{
  "n_kv_head": 2,
  "norm_place": "pre",
  "init_std_up": 0.0346
}
Below are experts of layer 5 (counted from 0) of a mixture-of-experts language model. Rows are named router (the router's row for the expert), gate (a neuron's input weights, with its number), up (a neuron's input weights, with its number) and show model dimensions 0-223. Each number is 500 + 40 x the weight over its row's rms, rounded and kept within 0 to 999. Numbers have three digits each.
After each expert's rows: a language model's description of what the expert responds to; "mostly gets" lists some tokens that are sent to it at least half of the time. This comes from a sample of Wikipedia text that the model never trained on.

# expert 35
router:521445508555477540505470499461544458528427520464507458548547491483479513451522532509570557455444484539506448425466519509477500555533478444436448540468460541466495580523481546546445477440443454490448521525549482472422546472548446529483516490466440453555544528485445497516419520548461529568466546501452581502499534523590463503461523528559534528438496551487457409521498580524515481478480489494544522539513518474458493556513511535449509481485478577544485586438562542511531480440586535509483545540471557559565519501518540506514549463451471506453480455522466557432463566516507506480576453485557485538466459477530464542479515509478535450525477470449532519467487444462464527474505
gate0:446437553546483536506470455543449512436521470455538511539465436469579486488503585443537486506496514515478518504501534477455580593447473474490520493560553487509538514528524564516518493520449439462519454472514512473534443551483519492527444569455424424550505556471497461592507542485496513526435596521460491501503516461606492530505485461515504526453430478468456480442599538505453487503507524432522481482420571520501475550568485500482545528507479419459493486461586494472547536456403510519433558474513524518472528513527478479548445524438511474498522495504523469504470478452482484493547514557523507502507470546507591500477523549491544485457465442486517489552510412516475524534440
up0:576538493483584528526456513487499495460470437467510531462606532486522468459546522546524479467567423490491474521484493474461510589497472513552531429548510531487493441506511542579525454522542501445544507465524550439445528423536515439497513540475504554525467499500460507482540475459487475517481492556466453532488501558442511514486531431417496439465512510606497519458496609446492460514477556532528506467428502488495515494568470382493480477444541484532459449448488528520469479494508506519504540486553537476478549456535540467410511458400482534443516507537560558477538503513510504511544504513523556490557491595511523434490446532531525490500484527493490562480528578455533488496427
Counting and quantity words, such as two, three, several, many, some, all, often after of or with, as in loss of three.
mostly gets: " two", " three", " many", " four", " several", " both"

# expert 44
router:517459485547434557512490429479513467562468543497379471577514492502459508470504568521532552455483433522448484487542506545463517547575484475505461529493483551458451498569454490531468489448465470479498540526555476456498583486539444493439551505505503461516576503485468581511515525523459558505447553531481503439501554492542444484407519545565541512461511568501524426536445536519485487477483521500552507602508529530457483548526513545498505496513504566516473563433513514476534436461496532485486538549428486513524526476529507537539536448492459561459467434530477525404490498534512495457537493563529475485502461455514432545537527483559536454564444456468542463531452466465449557472551
gate3:539489517519504447489465483506522566482456498511508508517525512467496435440527529470462544507543483495448521468545516539435473511474486461473546575505472531496525562512592488545514482462540571450485463531487543550462537458392527460473478553477454472549518534457442505402480576462552565515502486516493580473507466504584480495499484377524476494538508476526496506487442476550492491469591535503502539597407502470452525483458459476514490535583505494503484504511514535508515502466492450518483551457493574482534486533583553474506555458491537538405446494489468450438498507522526446459516481488543498526573498505451497561450529500559446476574417566477502456528471544436448523495470
up3:495437495479469578496582490593484472447485425494509433531522541464534496484573545523507495554555490442447493505492472500549500537479491499490476486505532489524490476503448511478429544504478481554507493515516412461538583447498558425465501505455456556506479485496486534499512440528523496584512518491490497493486477569535551526485521542518564527477512522458466473475443474494547552555465557499444456493451539551501554559413504505455556503560464554518497478492488522478466515528480491568524516593463483465376483483469560522533451536454438481511460488443525475540445421420480517548473562411555540497521508438490463487436499499469500476546550541621541501505487515495455543531518
Proper-name pieces in US places and titles, especially Washington in The Washington Post, York, Manhattan, Brooklyn, and endings like -ton, -land.
mostly gets: " Washington", " York", " Cay", " Manhattan", " Columbia", " Lincoln"

# expert 36
router:528434512523467510520475466474501517535458543485495486550502551438457578494526521556528546462494487541473465439471412552489535552542469480513454508476442512436457553527443562543494477456471484489458555527507512446488551471479494511418562471497450478549533520498540554534455543546542555509439631460442448468462522580484533548474468529551493542486516572507467454538413507580468513497476426576535508511519499457489495547546555508499490477506483531525505568473510563482511480458508537470509506511506538550516516457518530545509518498501514529446507446463474484474544458551576524453542464504535435558426459441539441527527569546562520471577471458454539557521448472497521564464520
gate1:551411510523513562499511485453522557516509494421446586555554461482444500573552407503503538491471519457542496500423464505490474506494487485581426487536504455500470559496462458490461465435402511519482494492535450497484546467443449546557480427524572484516487471463501592520513497579493515452466533467457509518539437488554458525501537538506445497393485566577472537482537531498502509505467538510530450504501490535473489516581572502458480476504479485511481495518514575465425455545501509544550464473429438471559497547546543513608469499562554470458512441526482511534542488520526540436503514479464419512515485570489483495526552546470477541479485493490477527491487484465514520431494
up1:535424508478573556511503480495526538518454490543538539501432517484521514518476546554508446497480441510466553420552466478491469538469578498573478603514536476518522524429505478508483451431522527507470467482490505490530495461455474506474522461504554496461415434493581527522514513561507463518470499471536540548527532514539541517463609502502477398495502470458511525524479504495478485435506486520555530506492447488558467432490516481567535523480493546512487496504533515431505510564503502588509503503448469498416449449535501505502462466452487481522587423515458514517444508515474591515539433532525485543553534530561474577500567388484482406421493470517478457533535512476462517460575
Nouns and adjectives on government, war, and the state, such as political, military, federal, governor, king, often after the or a.
mostly gets: " political", " king", " economic", " governor", " federal", " civil"

# expert 18
router:587444499551474521503507471512591462526462549466499450531507436493490506435557512532558537464419503569477505518472519557495451552554457424445502540466480540422466538502451544529470509435454491492444572565529506444459528451515487587444513469519521493504540523499440529534468593508473534528480531496444526449483553469489461516461505541592555514477477522451470457531453529555456454481463493471527565507526596483465467514540531531506580467469519501523465522446521539470548451457544539533507463548457512552533517443540548503531523408512469537421513456513491526472489522549535503417539445509521456500529467492509454541468481469532560472547449502480521490450453478507460539439548
gate1:596494484487451442544483472490537493485508547479493536507485433531516525438546456540488481545434447503552554463517536531553447445431466478477511513450553500506575470519482475549529506485490494528486524543531488517486441477506511521468608585457555515439518556538527489495425574502472452478446553516470465524497502460505569539530452470551436542530434460467524518465506486549458453509507450530477520489551551572511522496471453467469603424557490525484514502455567591450479544537513478504507507539507471485452510541494497573509485446449482486479471428571516463492525513432549455463614446507564481520485509495463483499450540509442434527526484502484499485457393489521493471549539
up1:518525525525544475581585528463447466506512469481499544473516478566470450459496501627467539545503508466534544490479418560492471480514490471522514516538544505524441529497447384497474548544485553427581536476529522483486552513485438451571487419538521479496490400624449475532506552436509532483448539469517450501478474531510529496524435523505534531496485512458494482503503501548473547495517489451587476541515459473451576501494588545481504510540545484471503477527540484501453503453527525502550396475472561521518489511547470508522508482525455520505481468470463459556483476536501430525469463461462523545480510501525420569448503561533486477562415449434518533508488515449483490529463
Education words in biographies and institution names, such as University, School, College, students, research, e.g. South Brunswick High School.
mostly gets: " University", " School", " school", " College", " education", " research"

# expert 61
router:531450518531468540480506533452541456546456572494467454550554477465488482458543566538557558458464474552481460427488463544490522534551494460472471548456434539461458549485468565536472486439433475501475538563523438462438529429555467515455498483485471461558494543463455516531461513526474529553468525485441544459490535538551494487477493551567557528450497527471469452515464561546491474493493486505524559567534532500450482532526547561452510471489490510542483559454515531485516439457561535514491513550480536516507569469553539523549561451468481542442498438506461545431444547577509489451535452497583502534472445411544435559466564494509561471521476481444568534482495464466467530460497
gate1:539482566525494441482531531453546497422447508476508516500438482489465487451513506440455490482532499530412490430549486565433455511514478499436516510467463514454417569471527569521482474478456460472576473503560561521525471441511535491459501512439477492562488489399579551434481536522609520521533500495507496495581567541593478448484593524560427451496500518432518530494442533510492440486559546512517486481461492534489464466517542515470501480514509482494499463510516518510568521574516520486497537497443409512488598539534508456574509482479516564494578512493507514467506484515483489548525462523553457577472415496488518524478533426555481524522517542429530483481516463501498529480486
up1:391478579524511475447526442531409512561484472526566462529451494517540501491409512501555522510515629510481515439483497531476488493446504411503563462570467520455498509505461528513529574551477457487543460512398509469575470538550476541526463507470429443510530498557594435504478498458466498487514571529473483516448580530445480508521502450486465495539428522600487529488530437496509485544497536551497482474495486494499530554586487493459456489487444510481456491494473528553512506475489494467510570480486471472534512566402468542495532437535453471544491539505546438537489528492420505438501551527474512431481539450517513521485538524497472537437510489538521507498530501522448482474458
Count and rank words after the, a or top, such as two, three, second, top ten, largest, and th in 19th.
mostly gets: " two", " Best", " three", " five", " top", " second"

# expert 34
router:527460527573467530467494469478530507545447550493440439601545459428467462450537523521529551444475467567478474461489479561510504565553508478492449529468446515477437561562440523539442494446443455494482533535557498469456542471499449560483548471482462498545542535496480515546445547505459529529462535480451511476462493508525509471464501517546575551498491562469471453526512571564503458452512504477516573562541532508492522534532516541489543489466499569543472529439540583526550447410574582525470533535446517538531492508502518504563559463443446538477529424553454544470453524511535512471553478513493462467494494451548468555478519547499552451508479480470534506483431445479456539453554
gate0:408458525510530451510492457433505496564478483475453484508516500459492466510546505478529482566493501502554486464513481540522504495602527508559550526484509505532527542539495410538471503472498512516571496535464520496449571472541478504482550491470445487545452492509516474550522534434447481518507514452551449499413454541541500498528522596434547435443478599520546455422433484525440517514543428579486552560429536458504461525500476511451530475455432591438511537476583468504527510503523445490546500491469522581493429488525480536486549458485460486526495476523511500513367460495430482487514514482514507573571559485539518512535473513480536445555445517539530474512482467495463543493530
up0:594503492489540485450527514468569525488446551482492452504513522443539461556561502485531502497496520550506497513542417485482528483488538491486495487535532402529495460472433443513525538422576509477476477470520528502418416544534488537478563554491522428440448561504519537487467455436478449506429477532478523476466557541568470561460472515511462573472523442505556518517478580541542498525504498468535458544494498539446506506497515511460470534552516475519541481516422523508528576471412528470517539446565508412570468510530607520488490502488446496478592492476502515477535458452558479512511523531552534497545501533418469507457484505487505447481474502552528488522468387480576473525462
The word the, mostly after prepositions (to the present day, in the western sector), plus possessives like its, his, their.
mostly gets: " the", "The", " The", "----", "the", " entire"

# expert 29
router:561467487533436555477488487461508431509434541497440456561544483463464541468560569486523570455459488499499423480510509546513498515541515465472464497475478532487428555554472532541444460412405510496446574536541500408461490506544453522475542541459465451576552560480513536536458533518462512557490535483464541503492543539548481469433510514520527533456508552491468434536505504557484494480463502479559601544507521503477476538547519574487514469504528540528431540410543530478539492453503536510490539520443499535578508465508539544506535446482446493462483461511434561437442546574519473447537495545512512499486469461554414508460517498533526457519458513441549494488467466464478509441550
gate0:497491496572488527499516510472483450547463546567371472553462533475472501514466507531484504475512492469551527391537516464516488480559529549541509502488519500527490518520490448506541503584462546458496495549458502432488392495508479471508455562477546443547533505463612530506443485522495440436490559466478476508486527516530540485499493510501567465475484473502513474454477389421483451497490487598470513554447527500446522523500486523432528388541541465498464479496570408433477477521518473507480497473496447477537520487519509560528484559475566477499492426568508504456447501512522493529491545484572480507529484536549491490560452556570532534518433514482486433527453504458476595507489
up0:499531527414511454522492502530496525473573502529505455507499548530392544519547512500463505508522535479488518525469549535478517521476488482515486477482533500491470513538596538420531490625518462463534506507542486505462427500489456553496529461530557506480482489542497582474444563503446571541516482441469522561486517545484542475511419553464517453514489499463502595472490535443486468467482415490602486438535411484467508568511544536537549439471454548524418546507393510484474528484534538510486536502498568515472422509489515458444517492500558472517484459493479474507527507475532528445426522602460485520498504442505455416492595510476505459499409486523501512450486481488514543503495
Words inside quoted titles of songs, films and books, like You, My, Bad, Road, plus line breaks and pipes in lists.
mostly gets: " You", " Your", " Way", " Girl", " Show", " ashore"

# expert 56
router:563485485534466530471472450471482485535478527475479475523551492474420500504497537507524564453452475520471483491496486569480467573535469463489455543425438531479464560519445546536454441492416472486445558569557475418442521480522470583482521498464509502527547538504469484562458522513473516545470572464431562480475535495503507470472497547543537555468495575487486457550443576537432411466492496467527530524517553484467495510568526553505570516481503561539489551448546517448543447445565529544459522530471510551518473507560559577542518438481451541431483465514456571416466498556497512468525479516523495558465489477532457518496545497513557446522463473457521491493420478501463550445531
gate1:487496508452416482547451449525457562538553477495522508468539538491437494487542432471434498436506462457572444551467577523535493490471456516483486456492490455544541552428563527531548465507522504443556541539518551548515430525516493481491475508514538537480515580495488443534455463518505480497445502500454542454480488395549501507517478547538438487481476483501546501532452516431513462454478574503457493485517537481563460494486497521451517468556517569565505555564586546440528594537489471514452536503424460492555483522518518519528554443460488542481482460509462540491457466534462549465503416515487454528537475502503448515454576437452532460554475572572460500480522428566536482505489
up1:488475601544454503463466504461495483500547563500470492448466448498557573529512541408553518538416487514526492518521509521541510550466499515494446527514499457499436457579545549484470473476503463436481355451504492518502433488445522500498497558563496454509504462523501547549593511506547491573507548496498507575584444476508500526481503427526548530488499465547504509463466405551549486496459479507594538553603463489465509498516518482568458557541453504426464517566493551474557436546508459469464596491491474582443501453528496522502522492471539511477515483501516399459448473524523502464528492515512501485487479466504522503474530451534511482561494537478536493465435483505508501456480
Occupation and team words in biographies and rosters: footballer, politician, first-team, MF, FW, GK, plus the article a before roles.
mostly gets: " MF", " FW", " footballer", " DF", " GK", " politician"

# expert 47
router:527450544528454490437501496527551505562471592466481492533518448491482543482545542547530526446456461536483473457470529545499518554545465473479487527460453539448464556507444524558459477445463475531454541544518475447452487447500467526432481475492472475553537553515478499532455525538487535551463570491425495456479536441492472542479511548568528542472510581514461439553429556534501484528497431446496535516530486467450540536561532540516569485476506544533492558461531557487519462451582535467462511532494565529549495485551556516520537469467478555474546451506522524477481521562498452466575514508557435482450453489551429540452545553510526432565440456436514530501463446491468571430536
gate0:532507491462433496472517478472540547537462536450477515556513495468515494492507538476508508513518495506528581433530437557454486466472594483456484460510446521518486552413427491527522523439495546473576481565608470513492486516540509541509531543499438399466474481478478509553544537555532584483467523551411495498517548465494441528549572496494433486437510446465499497475452536433472509507528540467468524494485514506432529497426523512537537500494560463471538517486560467411515517492485535510445469530473481542487474440564531541468516445497439498522460472486509522471539596479540514567542475449524444454555468459582458546438548515529478514574501551461529462542510486509521502586463
up0:469518461506534533470559533508549399398501441527474491448449526424506560512523541577537502553444469467567437466492431534468511528501486480545486504432564482459484484529523522512429529493484476461449497522468483455461466496459489507505527413476520570511476590482482443492498487456479566540570521527521584515541425564517532524437503478522521572470552557576483438554559513424534433466543506533465468519549447469468467471437498430523565458594479561481481478537549505504476483538589507525486464494547531458494516489472512513519504542494487559509527461466432521478440491478464490525485524543502472440450498533488552526518538525514549499413511489498479492458519480530565510536513
Collective or category nouns following the or first, such as season, species, teams, episodes, players, ships, album.
mostly gets: " teams", " episodes", " characters", " units", " students", " schools"

# expert 9
router:502491478525464530480483463472547527596454524492478445530539471478440492476566529493526576432460499514464439468502486539473503543521495472465489547469464570456477580523461541506442485446470468479458570544536497449440516455522446546497540459491482483548541565509466561539417538519499504516454542499433512454497508479533462515445511537552542547454484547498471426572478549519480494498462486518556569540525566463474486530559527561499548450454484542540449561443514531503505441473538549556469557554450569552519553507543542533549555450431427548449525450550445524482486500562525501461559476538526464464461467450553433562479547505516554461511478473466525517482461462468478524448509
gate1:584553514526513470504440492458550471526457569488487426485510476491541471536534497501524496511580482474546507479532502472463426518489566599506468531473517494467461508486471494507500440441507491505534465446548478516514494542455502506521564433500455471513475449457516507511456505533561498534506503484474515439549502458557479454442529474536491544519511462475506472473511585481417494414498548544445484499489499509562559533510493439529407453462441552576413499523589469487453492528540488498501463531510522517492473482550554467512415464533441461528506483524454507495525505442492512572524479591478540495499511492571382477454504537424565507417598487456551498520506538419527466495540
up1:580551380514526521533496516562542455590492437433544520508543519494534537547432496512455481471469482462477502519433539479503475526437468534416441484468553545533541474538524567567501458437461452501443537487544520560550534477502524503556505524461456488515454503476495533467476468543584571489416563519515488440449559478519487520503509495499493458519526498397477445466465522473554479479460551598467454535476472492462544520497467474494461576496496477565525552513553511515526531526476529552438485503507600459526470476528533408456532540508472431554478479475474565515439541474511472537487532532450522550479465543466505512490519479494500490485553558506560525522473447510459461553491
Hyphens joining compound words and en dashes in numeric ranges, such as cloud-based, gram-positive, 100–400, 1999–2001.
mostly gets: "+", " Chorda", " non", "–", " Though", " recently"

# expert 39
router:545486550512459489417541504507496505560478528409490427540518475461467516432525488554533509450459476559568455471534462553596464535501460439527531538472478545479462551501433515541465476440449462455450554543529491460487527488506462511504471417425477476536527529557488491492456522570480525578485513418443470443479587585538484502480541534556483564469444548487451448552495550517525497507489460426533551514531527442484466532541533514488506517479534489557450562469530500450545477457534525505530612540517523542499471524510554528512520459476443494476511449485519502489508491551449531429501486538570490482566473510543457552472540540532530460564442500458510549457466492502505540449539
gate1:456511531575549499394427523451557487508511450463466483538477501483531520519501490512615525477446527552494500496526542521457433461511466494464493438461444479486504454557536539476459486496525527521572558446483548543504525532499408530494459463464555493525507448472482529494403483545518417507507503562461530519519529472518535512567489522518526541527536453469420575541486549506463542542488576441513537529491511481421470510540484452448561490509433559523500595495468537418484468416526490435429517550419543543515570529520515499450513527527576532481467486461523548488484501524459499434498510529478496505472454501501436544525451529541520505513574547503474472418502487453522529471488
up1:535521495521432525545470515532482536486560479491485503513460485548496466519516566515485459492515484408506463540563494433516442522492485474500555578482519536472542562528569438466591521378484557471534613506441476437498479481481426506489551501474547480523500497466506517426462553473544490550476528504476496511540461513499500501442524481524493526480499480555483473449553412462548484497488490481500547433477553365490545460538511517502488466515522513513494500540428503426465476528477446533461449552510512493510515478488483469542504479549558515485488444491445549560476467400438500525541489557512532524546546474546516509540392512435544546500542446512496478457551592519491565519510
Everyday verbs and verb stems such as give, hold, keep, pay, run, sell, read, often after to or and.
mostly gets: " gave", " give", " keep", " hold", " pay", " provide"

# expert 42
router:556470493536456538491497455539502482518428533523493471522505485506474470469550508519582576423434503534521508440497503458513443523514441418444506528437439551480447543567458546503462587465471462489496595521540483448484528473554451549530491501468464484573551523512426539544448489527508514504486480491429521476430566517558431530452486579562530527474485545486446447520512554566499467515528526462496536510523511498495468552563507564475510418469508526534456531458529543465567439471489534553452553532455550568548521476497554500547556461473461565461474473512501532429456505561488477494528441479497533481440497478544469554483535493501484504477456477445585500461490513489469550447458
gate3:482536486597533530425501403463536569544492478474523542474486476480459488446524535481480522389490515495431535563453507553513442531575467450525387426471509564481447445534539514530510547480516431536431492485511496583481500503523486485588533492451469536478530503509487536490495493529555531418491502500510511527502465457517543497517454476452455487489469526531554578597447479557486426548461455544496554521450480432492444562453454495432501519459483504530455543529533567474499498562470519472502497489457509495486477566550476536491518500436598524506517539500476515455568465515505549517457477507455507492496501482479512525434486513480575477527529529403485545489507542509525564494541
up3:540499450508545511475496460481499611551506402457509481469555450564500544548468508548508507556486477550517468422432495499433457492525490464442512524520577513496529483454453490528496483508518472492486412500486464494479470497455449542471460495478604532550465484588512523517550574505519474523521474478499523598517460439486441498524503512532448459410505484518506556465458477530494410446449513470533460597511513432550547585467498558450501461575516460475562540482480473552532422498564512517469505495461504483477477475617455519544479508542548479524460484519486494483559477480511564527532487546543471498476483518500496422503504468455417453583491470525490501553525489502527518521484
Line breaks and table pipes, plus common nouns ending set phrases after prepositions, such as at hand, in extent, through town.
mostly gets: " ±%", " hand", " attention", " kind", " hands", " role"

# expert 8
router:561441500563461537457502490485529442536455568479467429521579430483479480488569555489566556465471502575496485438493493557509522565557520480478479529464471515465406544537457533545463480480431486462444559558529471462433551465522460539467513508484505512537543546553485544513459510528486510532512557522447562463470522523534523501469474551554521573433473549479434454535463549563502451465456456538512554534559524470498495505532527524475582469470461539557432541438504528474518416465583583516501522537480502545532506472526557504548521457467448569439553430498491531481472570530503515458535501507529499476455461473548467506480501534518504476520483445460539513481461494472446544434519
gate0:501442464529510463446455438531418482476478444543496405499567400464460457587534540488541487526466562557491548533526495549548481533483533483564472515504498461499436518553451513539494514530456553518429531498490537519462479444544513546555530422510498429577503531519443516468452529442495517534530480546505549534436591490489481516484444470464508494498441507467512502574522460418495514463434457449555533538568470539576435511460449528473532538463454529531480487523424551431519464525557552488537428498463500489546475416467520499553509495506530475489535482456483485564497552446499511502486540507511517470461496473537546513548579525537526489525552484504495459514472574438497457491531
up0:579472471559502425529443544528512416516580499541472562491479491548425408419524542467471478507518463425437467458455509472477490487484499546516511497559536492449502564502523483457438522505496484468526534564422520494517495559564487466587491532464535393517503455542520498514474508478490483464535522500545497446535525481504568473484537543518486476539473493431464478543489495521519541541561533522535553544451454571496491575532580480559506458465504524589526529539520445486504506513433528563535453467479514572466560483493436505517599454513536510530458508585491491501448515455525463530518536466463455514509491423500443503461531473562479556554456555466496485445477462495470497475473
Place-type words in geography stubs such as District, County, River, Township, Creek, plus nearby the, table pipes and line breaks.
mostly gets: " Township", " Creek", " zone", " River", " villages", " province"

# expert 26
router:528462582532509523463447515540521559541479518460460455551534568480480537461502541561524537481485491578572465432405546508469447546513494449408466572473455555474468559516456512535448523453464433491447520518514483453515479461537461543494514461490495505530541522560516466505497584517485509569494531495445529439547525390532437588459566537554482547482477564491476451520475544499513480490466451483431520508524507436473553551529547545482545488518490513516478536468548530492525473464560538496451559534472513532481534490542537522554529467455507515446521451500533510493524484546496478485525517521528473444463439510562434543440534535427534457538424483413526518537474459474516555459535
gate1:520504486514519512505489450497498458526553522538475468546487492454531517468502517525512490517547464567510531458526453501433473538532451500498518568441449509542443501533523521489462403444488426520470476481529501472470543516503492477540534452483506545521481586512498399530519558516448485423576420467423549463458561509519448558577520578501532472459541499444470514509508546566467517519407515567512466512552467504568490571565489508547525450485535473482537543405474586491455449518478540464449479490493524514504526500504497501544548437473564461540518492407491470452554432486494504528504545472484525448392532506506481491471492490486472516567511459506546503485574485549463496611514
up1:550521424478484505467465500463476443476437486451531445424543460459459474509533461512480554478454526485555406449479466482478452512479482508480477482467530469485470513481503498508530440477521492536472552522471494509495531540519548503561451530541496587466458498490508573577556503506478458466489476468487453517438524446549451441570501515589506487540518448543533465507517602502531542496480555513431546563492503470468507458517433462470472501560546533424521513538514565499561417466440602513489521533542525498594528509471508454475390515522488501491534510433513506480555528576505559502520505541566502466539463539400440501515518525483483512504513426578453511447525504504560504538480
Commas, and, or, nor, not, than and numbers that join or contrast clauses in running prose, e.g. "but not food".
mostly gets: " nor", " ", " $", " Among", " than", " $\\"

# expert 6
router:544444545525452505474509490481501500555458556460460448533551484480460509465518568558541544451488473556515475433469533543504518554541496450502482529460442548478450559525441518553453481450450453494450559546519479470468499449523445551461497470458467491540544552528486481527448536526485531563482561445421531441496548460487492495460535556566534542454526575499450439544460571529554484461508457476537540514551513464462528567539545539490529499501518512539462566452546554477527450449550538541466550531464548544529515498546541519540538468473479541449515440524506528488496547558524485467568515451545452538456448482553435546467533532494549471564436462424531519493471456494465563430533
gate1:468472454484470517562512458482538502439551541558511483526483503450503495497497532459550490507528509513504477508539513532463465578551499511384473500425443511534504491498494541465579503441492463479507499511522453449409452516551516512512504473521469547482484492492483504536482439513472508483528509455489513504519491481482479547527499492499539508427447592396509491489458553434392512476479480492450598495468516499537527543483522491520595537481528457500465539441445476453452526557517465459500493536512596590461517514569503496502424576510537513467528478486497461563472594527551430421569493480475410418532478495536466484469448528543540469580429515468538531488559474531487524497511
up1:517573483479446515509424536478504536479470540454526529534516493521538489501499484529450514516452512463459437547503469511488523544506511520528472509545420551556459516515525483481449442468487568464483549500547593499490513514456551490543532469498515457468459537481521523478449559530500502467503607557527518453516466572505506560487385456470424495500400502502588523540482469550566437488477499445463402444514438517433540502581479479496537551554482474550424523471511470504457508507440530548563468483466483512486457474534512508466566443497471459442488472535475528468571430444504474571516524553484542447542490431557536513502491521555529508524430437495463490538489552486562501526479
Articles and possessives before noun phrases, mostly the, a, his, its, their, plus ordinal suffixes and non-Latin script characters.
mostly gets: " Sox", "ń", "ب", "mathbf", "а", "the"

# expert 11
router:569466541592499570464530471505530497513472577490442432524522468464473441511560502519572516439485452560512478472472491551475499549557435514483490516471411515494468572508442516531451467445445447500428520507525486487496502512559465538472505494467471510571539546526506483499470552533442512501472529480445522474486546483502492528462516549551530520430466493470463396561507545551478464425454450518531531541525528477488484517521561569492528479475483539498505544453552581427459472467487548490470509575474487558538530510508541497509553473503483506438531493519452523441447497549517536495595515506536505554490438459548450560401496498532581499557487470426587506494452480467449541474507
gate2:672491574512505522476548431484487496531475490548475513500469604465472504480459532496514519518495445508495558482526499479560575530552451492497434463460573519500455484485441496547486459436597443499513486485554488511469401499475536469466555524462483559485509493502498512500495577538435418473518524544501541478431490477495490475483586527490484470538513531494537410603464536465491460499497454513521493526478472495499498489519546523500498465467445430510489585500499512484490397510558463490502533529421531511529394484520525479465517445524503437543493556554511517478504484566480547459452447538454479525488496455439497492473536523467568549582535509490478541555479501494506485492533
up2:572479553473512520485456513519575485494491514519457526477475490503458564553529427510545487553496429514553526558514457502431483484528456434493465545465487432503481513499549547471503549428480419501510491445549541508532540486569487506428577571505421545528471528467529560557453540492461486521526507499539561532599462506468480535559486495564524457500510467456546410464496511493512501523457483468422485564475456462527502485501470501506442469517463507537520472442476512457502526522564505461497457548533491553471543390445471539502542485529559523467448435523445495495442454545501482532526518487513482549495529441455497541484456396450481441483540559487545575554482436485488554560507
Relative and demonstrative words such as that, which, who, this, where, when, often starting clauses after commas or periods.
mostly gets: " that", " this", " which", " who", " This", " when"

# expert 62
router:531435487548510491479498506580462543567475542452504531530513554489525465384535545562514533462454486516509476485497477481587459552505467465499483496458436527454469554527451523554498490468473449522504550516506482435442414435526477524471509465505462457547539531505515451496453553517525538524490553506452497430538549465506528557450483534553529532471502533493514427536400527477441455491493405514475542480530531388462449531523575541479489473456491461511461538491548572460522493480486545557527501540512520575541476474563546552522509487448522525492455472455556509472489477532547489444500577544540453488465467480548457556516487554475520507558432494443564537510476500467542563476567
gate1:559481594564441453546498477517497533514457464544567568543498481484504513525523510465475604460536460555498490572458534476466545493498512483457555490534520514480510557529500550552501431464405441497534524558460495477474538444586505511519474501485435481460520450531497523498417469459516477510486493604507460469473554513455583436521541530489468491469456499451614502496494528500505510519475561516433510477567496555495584530533493532537484392498460529566528501488535543504505443467461521483527485493480478520515456518452414491455506452513431527411526482529479543430473502508488490473520589463474482503514529488498464480539459434489552545450456478500541518476588488455457540476521
up1:546528510490522491524537501618518502489420516483524490469498468467521475480508475514483511428484457488405471558499520518573468473569434526512455474511559500496491479495573516527539525504480519535497489505513555468505463510525426528547414553469534504447507544492476437497452485529560466505589454472454501501463460491522553470542514543488410513545455532461537526496545548412502578461487468510443521484516414544486482449514464558487481458535533507493471438420458538556467533466528465461494483466503555467588518569527504532443535485433507495368522504468574523485529490494489420440511564558544449475532575484490566500535479496507543481517504506526518468491471429584472459498486
Suffix pieces completing words (-ed, -ing, -ation, -ment) and descriptive adjectives like permanent, poor, unanimous, Retired, Professional.
mostly gets: "Professional", "level", "term", " poor", "First", " permanent"

# expert 19
router:529480503532502525476432477479535443555449534493497423547581472492506544462554540563540554437428443538502502430514453506441518561540482498465501529481409532463429506533464522558471544468463531458457547542560473480468509451580465498468503481494483502551521575496458499558462517539455511544496504445459559426451538485574494513479526547538515571499475567475469416583488487533502466531480514490500558537521486523495487509513560576456507456462515522501465492445562542486573440441530579526482494529435540549518512443531530498546515469452466578437443470545507536409502541555508493448546516499532507478483539478526456549501526492469547470527488460463506522469475471476426533457470
gate3:466418457419553476484476492455514487473444505557555503475494486443524473493497514455536539496548548556517548468508495490511565510495490471419546516580457451507498482575395508440490491540453482518473508452468469494484538509541616434543529515492526520525526461545505515570546439541474477504512521454390509431457514492474486496518548543494575530519555520521522538482589528484453512551501494496448449610480506506525489461485508490451515512486575516424482499501513463506489518465466541480485498515527529493565564452476441453568523516459485484526416508494543485500532512494505526578499478425517431473490511523530443566494433447436570494535480540523442576465567454486519522465451
up3:503509438504482521545486541493525478450538529442482531529540457545534558523416546473512495569530526489489502521521412516581433454418398464484532542524501515508426423531571487500496572464498499551589413501446475470483526566537488529509545554518484502481452506477426447478486508531434523488540429510507418482463550442544485479485426467454485519476533496449481481493468469498522466429502471497457491540528508510479488471461459518505553461528476486548491524472482415507546511535554524546487472547476524601512478601478468492559504551487554501453445463517549506436525437510458486445585528562516607456477504462485469467503504506551546484478489522512454532510478537493478538456468
The word following in or into, mostly the, a, this, plus set phrases like in addition, in contrast, in order, and table pipes.
mostly gets: " addition", " Language", " 2022.", " 2023.", "chief", " 2017."